Experts of a small language model: 64 squared ReLU neurons an expert, 258M tokens.
Below are experts of layer 4 (counted from 0) of a mixture-of-experts language model. Rows are named router (the router's row for the expert), up (a neuron's input weights, with its number), down (a neuron's output weights, with its number) and show model dimensions 0-63. Each number is 128 + 24 x the weight over its row's rms, rounded and kept within 0 to 255. Numbers have three digits each.
Before each expert's rows: "gets" lists some tokens that make up at least twice as much of what it gets as of all text. This comes from a sample of Wikipedia text that the model never trained on. Tokens count by the router's weight.

# expert 10
gets: ":", "0", "8", "4", "°", "7"
router:099113114174115126136137166103118097119178131144079141141174076102144146097133120160099108120130107169096131127092107128135147122100148117113125124142108142119115106145103131106137135120159121
up0:119109153159126120130130140113099093088150134125114160094136103134151142121140133138132105136143121151150142113108142096129123125096093088135164182107157190143144113154076109099170121134116149
down0:165153147124121130135137109088123145139104134191123159132135155091120136172112131131137088139174140111144105100158140122158104118136111186138108129114140175176138130159158137132189133144117151
up1:127100115148083170137095123081131074114138163154123151130157158111148096090113165180095111115152116160141127111136127157138103104123144098098118191113130163137139126114124136157125139148095135
down1:129067141143122113132148091104140144144134123123151112116131091066156113125113136092130137158103121151106119161111129120130133156156172134181182114104130113122155077125074101098095125151127122
up2:113141145165099143134098130104137153143142138152125144120151102140118158127137140156104124135110140161075140110108131153121092129138162121097126124130113121121150129151117155133104111148113133
down2:153141185111088155153114135187134099108173112133097157125116137105148156147120128071182149136144123121189138125106125114089103162132126121140123137140111144140103103100131132154123128149089100
up3:112122112160123136123183103124119136124161149142144074140136108122117119101148157181130131130097170076103129094116099148101139136111118133146104135134128168148099122092080159104124131110152128
down3:124138117091131088119163142142136157109084153087150121145145177161059114128148119133158143140088109102145141118168143118085118148113133126118135111138158082118155145155106151136083189142140146
up4:107127121128068150160115157121101157135149156126110130129164117091167130140146095134105086145152123189120139108129097163122119145108121105176119091121159123125085114125123143130125159144175140
down4:142130098143099105142082134115124139136141141137141132108083104128150169091111091135101177113103143127095133153120131096176131171099101123119153111122107145093138127101143125152104129123142109
up5:121125151166125096120141190155147155147130157117117063158143094152145146170099171111120120088131167152112114116094087089153181134140151179139137152110142121084138114081135111123090163117133115
down5:112119139091150149107071093135180134146120131125152152149104144126110136131136110138130123119095171100111123150118114149111126137095105169104134147082099109135093105127148167182135104105099081
up6:125117123149112106089126137148149188099154153151054145164135128112143142106132109125152116110101094180118141112139127159138136159155129094135137129151131123096125133159128107110124126133126130
down6:142094116131107155117110096162113156127107131111130150138136161179097103130138102127098183093145136099148114069119099137097129129113150144142083151142134098113150110149108160108133132058134137
up7:107130125164113120144142171095099113150153128121122116147154118127139158104177132137153142152142146127128165152130111129102117148100149110113120132118137112087110130136064091084134127090123167
down7:125132171113175089155131106101140077090095160129120114096123113126104118109133112119156157100084178156111153151123165143129131112129149115113169090139146085119146123122152092112118109142134125
up8:116136173154092117114151104149114118136108139133120143147136134093125194122095125160099140115128147153091116109098119155079145094122165128109153064134110138108146142160131164105149122145157139
down8:131113159145109103115132128126121144121150128127116157155111101086117114141113127154123176159124161063140136125108133094155119134113101133114139154108155140134110134085162146096148115135136123
up9:115098121124080143156104123133136124131122140124138075112200130115122092093151115148113103132110190110106155142157097140124104152119083151110141151131146183103153095090150121103177131146113133
down9:104110133115171125144134149149137121096143122139156045108131152079143079080135143124080078113128139132126131125169163152122137125102152134106129118136126092106142107118139144129129114124164115
up10:098133138162140101164104124122095138182098115157072134131172106106139132092143108108090107150141130138127111119126056102143114134118101158151121128105121140143135114118112114152126187139163140
down10:121138126113142144125128137115111166129154129166080146120141161154110134119086141096115119171150127138136164137163120062156080110161129155120148122120172120150132113162111112147155164101140162
up11:077099100183154136154161111136091085117142130149124155139115087155152157136120163130155124117118164157115139177110083120132134124126118134123124171133116101162144177117098140142136158110145142
down11:120118116128123093110068109106094131147128086131136151061086149117129128133113122154108127119127146120122156123146114125102143136117125153140131172145127105138133132086136109123105116098094184
up12:111122109186117112114117172141122110123106105149117111098142108086144090102126156120107082114132120154140097103123118161125120146142150135117117143098143145111145141180126106120104139068130140
down12:153105132109172148118125167089115140148142080077098143122107134138160142129091122105141147113162138167103118123134120115128158150059132086128114148161158131111142163117151120137153141085118179
up13:096130116156164123136121060106125101131140100176133162131129088115159184141191117136123156141126130134117135091108111123155122171135157116136148106129085121140138137111109145155112100123132154
down13:170168130121173122115122147090134130097142168128138163175104163124131155155129123131157139122106141132128092130112127131105111129134118152157139144141080124189090149124081137105163102138125112
up14:082117093144105146107143166137170163095175149132086134158148093105141147125111126148114094096133119127122097140092141136125156167117176144100118130112130118095191111095115156081129094186115125
down14:152169151128111119142119125118123118121118160127115132114166054154103129151162152132117115107145128105155147097155090154156116135123173107106134176118123152135128110137139170166110148102106118
up15:109138092122124137139140120138145161151154156133109132106124088114133153134118088127108113117144124193071119139127165138096155170085126100111165109104164122109160099147107135105127107134164114
down15:142113133163102136134141118078133125168159148097113121119139118116137152134147127134115142109104099112105185107177121153057158162114131123152165112084141144119149120071136121127107179148150125

# expert 8
gets: " ", " |", "1", "2", "3", "4"
router:118129125129119129124135168107111117118171131155128168139167102112153145120136087108138125104151125154119105137097115186119150086107147126125124095165107163159103067129117116135149155136162102
up1:146074109070139114094160174111125139114128083128126146121088112106145113105116125170119133114114150115112136138115154123181141101096145150151123082092118132132184103082110147119125097110170126
down1:117098172131156128138089140102170129158112105082102132110094108127148136108117128104113074140101109112141126153130125177133139137120130102139089137144128137102140136113148086118106110143140144
up2:159119142133143116171139137106126156097114128094147139154137115156117114103125100123128122115175139120120087095106102108130140120121141136106161134147102091136132142179138120129118112137096075
down2:116132151160124141095145158143162093128118115089178088125106143121193108115129138087107115129098129127112142145142122162120149092129148120105107119133176156146144151136103146151115141133178108
up3:117146109167095206134155118108136124099122126131165086162148114140165134153145116113109097169120131160132101093101154128135115145096126132134131100140110139098117186111126131138076137129105091
down3:136137061130102132114137121156138102146080158145100134120131106172147128116116143142169170149120095132113155152107132174073107126064136128148124117100151152126132109150139159165123133120102107
up4:151157132157081166123131107138126096131122134182156124148109127107092122120169150113112139115126105156141135121162143157103081094126133093125145088158126152126130110165109127151137147126157121
down4:131111110119137137132128121096179096182156149118138153162136110119145115106154144158133123116134112133189165185128192138101128141107167136172123138077125140148139183124119158168126128129132106
up5:131127124118131131150145201122165094099142113128152087139121114088138103091165084076124108145155129109103137145128132176117119098132165079129150108165122096158137130136126089119102114117091143
down5:123117109144139138114180173133095135102079125195139109136110111144183130149113116132125139109106120085123100146104108150165121125152124109118112129129122098120158141181127123143094129077132101
up6:131170124115165132126166133086116170135116171133145146176186087126122106103120123122150141100195129077087116154099145146122142123110138118107146102079123176103091122139142089079128100100112139
down6:132118111134125152150115137144103195135106121134139097139174120149119137159126165141114150132136108137142134084150120079173097088181121118133141160071128137124083115125113155133150106124110170
up7:127143126141135165085087165119143138128180142158110111135147174127092092141104148127140054124135125170106105125128119134138116110089119133109165079142115112141112082133128130141150127129225157
down7:091112115133119149109094108109137135133118145122099123081097138129143161134098083160151131103123112113140195164116119128088098137102101146095149160151166156095170138137071113102127135114101178
up8:147138122134099184148132135134153111091134118119114115137176124137153121117144127129098077117141152156116146122124163129116094099117180145133072103130164146155068091187123130098128180133112113
down8:124190114158090151133136090143148129145147140126093131130128138093154123115115113146107142154100129092149123149160111119115085100123103147185146101176122147094140110126128117133142152109124107
up9:128117122160145072120119168108118146108131163145127130124131099158131127096131079136137143079156111113122156174186121149131136132111146167119145117146118173128125161135147135123136117137151140
down9:135120142108143111112113077152153095107148122136124151158083139131100135130161151157135110141135146110121122097114158154139121082122103131132135130089110165134182127093153110123121116130146117
up10:124139102125137113106113139108102165117118200171122114104163133085166134142122169138163107103114180162116132109112169136107133149121161121135136153148138132095150146094086171143117143115102128
down10:146129124109110095178117150143117117138136118112107146105130101121110141149147163097146122150107127163138131105122066085113100169102132083119161143111135127125081088138179142125114107164171138
up11:112138134110106152160132136102112129132160152112140130066136125127177158120144148094157107166162135150167123098119163078127135144126140128179090061118127121081140102142115133112154129108155116
down11:159132110101127079090103139143143107139135142149158103182171128117111129130136128149123156098102112099134103189119152129128115148093106150121152119092139134167112137084124194136155094134109142
up12:113134152097122109179118152085141125116133117099090145134103126080142138106121122131160122097160110123082101097100146148179127114098138164100137104131093111143102164130146118124093107106131122
down12:149123152113098112118132114148112091112133116139121139119126163106139098148108100145145160118150122135160106141168121111175114108170134066144116099178125117143110133132153153160136102130163091
up13:077142116131061125134145162139134160106158149166166123138147118106109139139096159114127147128128111146095111119114086161080132136076136112140140143088113094126099146163079149134112165166140138
down13:148164135138152092125136130113102108162077105137145109158101145111129106094137151100111118122172118136094125147092124123111117153163159135114189095168160116125121130123086125140127161134112138
up14:108133120114135137133128179076085148106132087134132094156163127161130132141134129152122112160141123163145155162144133127142134123114201140113099098083123112133133050127078189133127125137115094
down14:108156141104133117159109162101152134124082108111155113105117141163140142159097150092134148161089144146116077174116161115106149119136145130130148163142083094111138113088115135149124072116110106
up15:126108138138125124122194138090130117122122118121180203099165122098118164151114123158157109122106134190135071166126107132076114133108125125109138121100110108120136142143110101095136118160148116
down15:158135102111112136165169141091121145122198123117082123064103126155109121121110089071125149153096173136140161134118139101099120140115135169131163107146122118140149142131132125107174134149096183
up16:110132126097095132150158170156145150162149129145129144129168174130171121121144113134134122090146140161121164135131155139141123144126126137105138110157135151126107135111120105131166134145159113
down16:116102150097133130111120159135131081157132164145139173113138121143156128095126085099094147117158169146119120130136143132160094135134151145083182138159126143164082130134147115117091124115128082

# expert 36
gets: "1", " ", "2", "9", "0", "8"
router:102079085168141155161153139123121133122218176155137150130142077082141124131117103131139159104126143132103105117122118134102114106111148132144103106131090150138105123159123084134185133137158118
up0:154119095133103153106158133106181091152120174117148092154078121109105140119095123125162145123078089140124135132142145124121131137100175131131111117106133138130125154118093108126126105104146163
down0:161134129083128158126110162137094128150126114106150147133139090146124104171148124109087145158099138098122109092126138125092145120164106161088142115106120110136160158169127164113177162141091166
up1:099136089123133147128133100163106114099138156149148142120188115108116108134112120145138105113107155138123139136141171119138131135076156132116110144111140104081101132150144081110136166125112159
down1:107115167147143175141110124138143144167156103138142123174090183129140125135086103090090098119149163148175093136162134123180097121080115128148136135129150133171154138145132146122130121139173131
up2:070104126155131117181152098120132129169139144118154131095119141125175115094102148135110193080114132160114136129140123159072127139136129127139123149072116120116132139143091121103148089105144137
down2:150123110068146095105076183156092115117125095138125147147138126164136145147125129115133077119100096158171099144107152110142119097082100116113145092148110146108135097106092104168120123112117078
up3:146136081126111153106135110144124130130101166090152137153118139083169131120136098145170170158082167158116128110134143140119077118108125094131157126168152107144147076120081114114157125126142143
down3:154158123141092120144103122131076098139144147133107129104116163136142058117137132100092115114135103111134116112119112131116114128088122141169120166156137086129109127091149136089116137110085154
up4:125137121121145143143151134123144091168135185141101172140127173124108115165077111112083143147121112149107144111156130113171162106091144110138164133132153120145138124132154130128119136175209129
down4:169160125126156125139101119136135144121119171140111086185107171099125138156124140134138138176161079159097161103126146144123123124122129143142127094121142096099128077132115120108130117096153124
up5:116102078151113126147138121158182152115162126167130123183109144105150081114170075121177158110138155101149137129133132133132136150166137171138125144149177114111066117133183149150116086103121141
down5:157128115142131164124121104167136146102113152158149096181143140133147152091140133155103075128112132113124117142147141124115087138140131146103124145123112114158115132118126144103130114167150089
up6:124107128142165130126169124162138124075190129088132106156103100106097114131141131117129166120145124114114114123150104106156146133098133122124095103102144147167109111104137104160138146114178153
down6:159148125141076126118107127149146122139117119122093130143172134115120122130138120141144100125121144103149153108126085171172140072148118154108185092138107128153102123082126122116109107137052140
up7:091099127148114139140110120142114163094154151163136119117141106119163115128207123174112136114146148152106129099135158147133106142109177149109104120102128153099141137165141151155111122104154098
down7:164151134127137109149151117101116121132169089089095148107105147116108145095124146134119175126119154144124144151109128122171117147174170106113133090103110114133162150125111099115166118133148154
up8:129160117164113173170153146136118127088163127140160153134175080091165120164142123110126133166157143114137104154102140141125111121107130125169125140133113131115098142111079111136159100078115116
down8:155201095115151116096124083151138125126157091160104116179083165138127132132117142135090126104138131117128156078102122141101129065106123107160150138117147148127123134133161100108123150105125081
up9:092136105123111168149101122126105151101177173167127142114109145120179125180102074137115093126161115131147125116105120099101119101114140134160117146122169106108121126151141122118135101141109128
down9:104148142134145118149098129131141116137093111094107133122126135062123136166097092138117121104163110141149120112155122144087181115130132209122154095108131099156157163141149132145091125138123096
up10:128142089101111108165194142163136075100162142120122139099151127135136117120155093154142114115124106111126127116128108107134116149122178169154112124085111126132094169175117123150149161110114139
down10:095124131149138157113111151139139114066146111130145156141128094133142109134104164137138091135128159121147132114115156128138106135153143077138122126093115151075067079118139130117102118104161136
up11:093125100142118128133084137109138156125141186130077069109129118080124132157125119121142127091117169141110144101110141129115108147082099162141113100112122156131101127130137107109108136113105139
down11:140120102098152094163134106143150123116118177121155132149116120139090112102118154147137130119141116112137125158120158114121099108119105142140159118092120110127104143120168147151171151178168133
up12:098104105145138089098169170153139173138114164104153111138128112094164116141145140169124116138163130150133134122117128132103089150110105113131096067114131166139136123175099090153181111117117157
down12:103106105092136122161160100107064106174138102096127133147120110156116134140116119116110157083123150145120109136141118141158109126097159151129120168116098118106106119142155093124093131138103099
up13:111111129132075132166145130121097196150078100127150128148140132128137151176120131146151139142142147123143114133129110133123126119150145146124103127133115120130124087171111156105147136111128138
down13:169187132111164152108145149082150106113171153108128146144109125102117143143140106097148125114156101125072147102093150178107122144143166112113107141127136147169109120134077175143133146140133141
up14:133090141176124112148148132095129132160133175141108110114144082161102112125125121127136200119126129148161125132105146090082142088119137142156143126133121147148129123093096107137130146148174078
down14:102152144106160137135157178093113131131095142159193065143114120099133167146097122154140164130146100132147117127105150094161135113096096135152133111093133127082120088112133136116156129134174102
up15:107079147117127074148171121114177115111151162121136166146117109108135076126144137136123160105116105158094166131166114118162145114133102186158111106118122112144161155137128091116175115112151137
down15:172171125151136131073085153137080115146102128119098115152133127131112100126089110148137142124135144130138141112098137164086161142132144123108100128155123109126141077121111145127115129198137124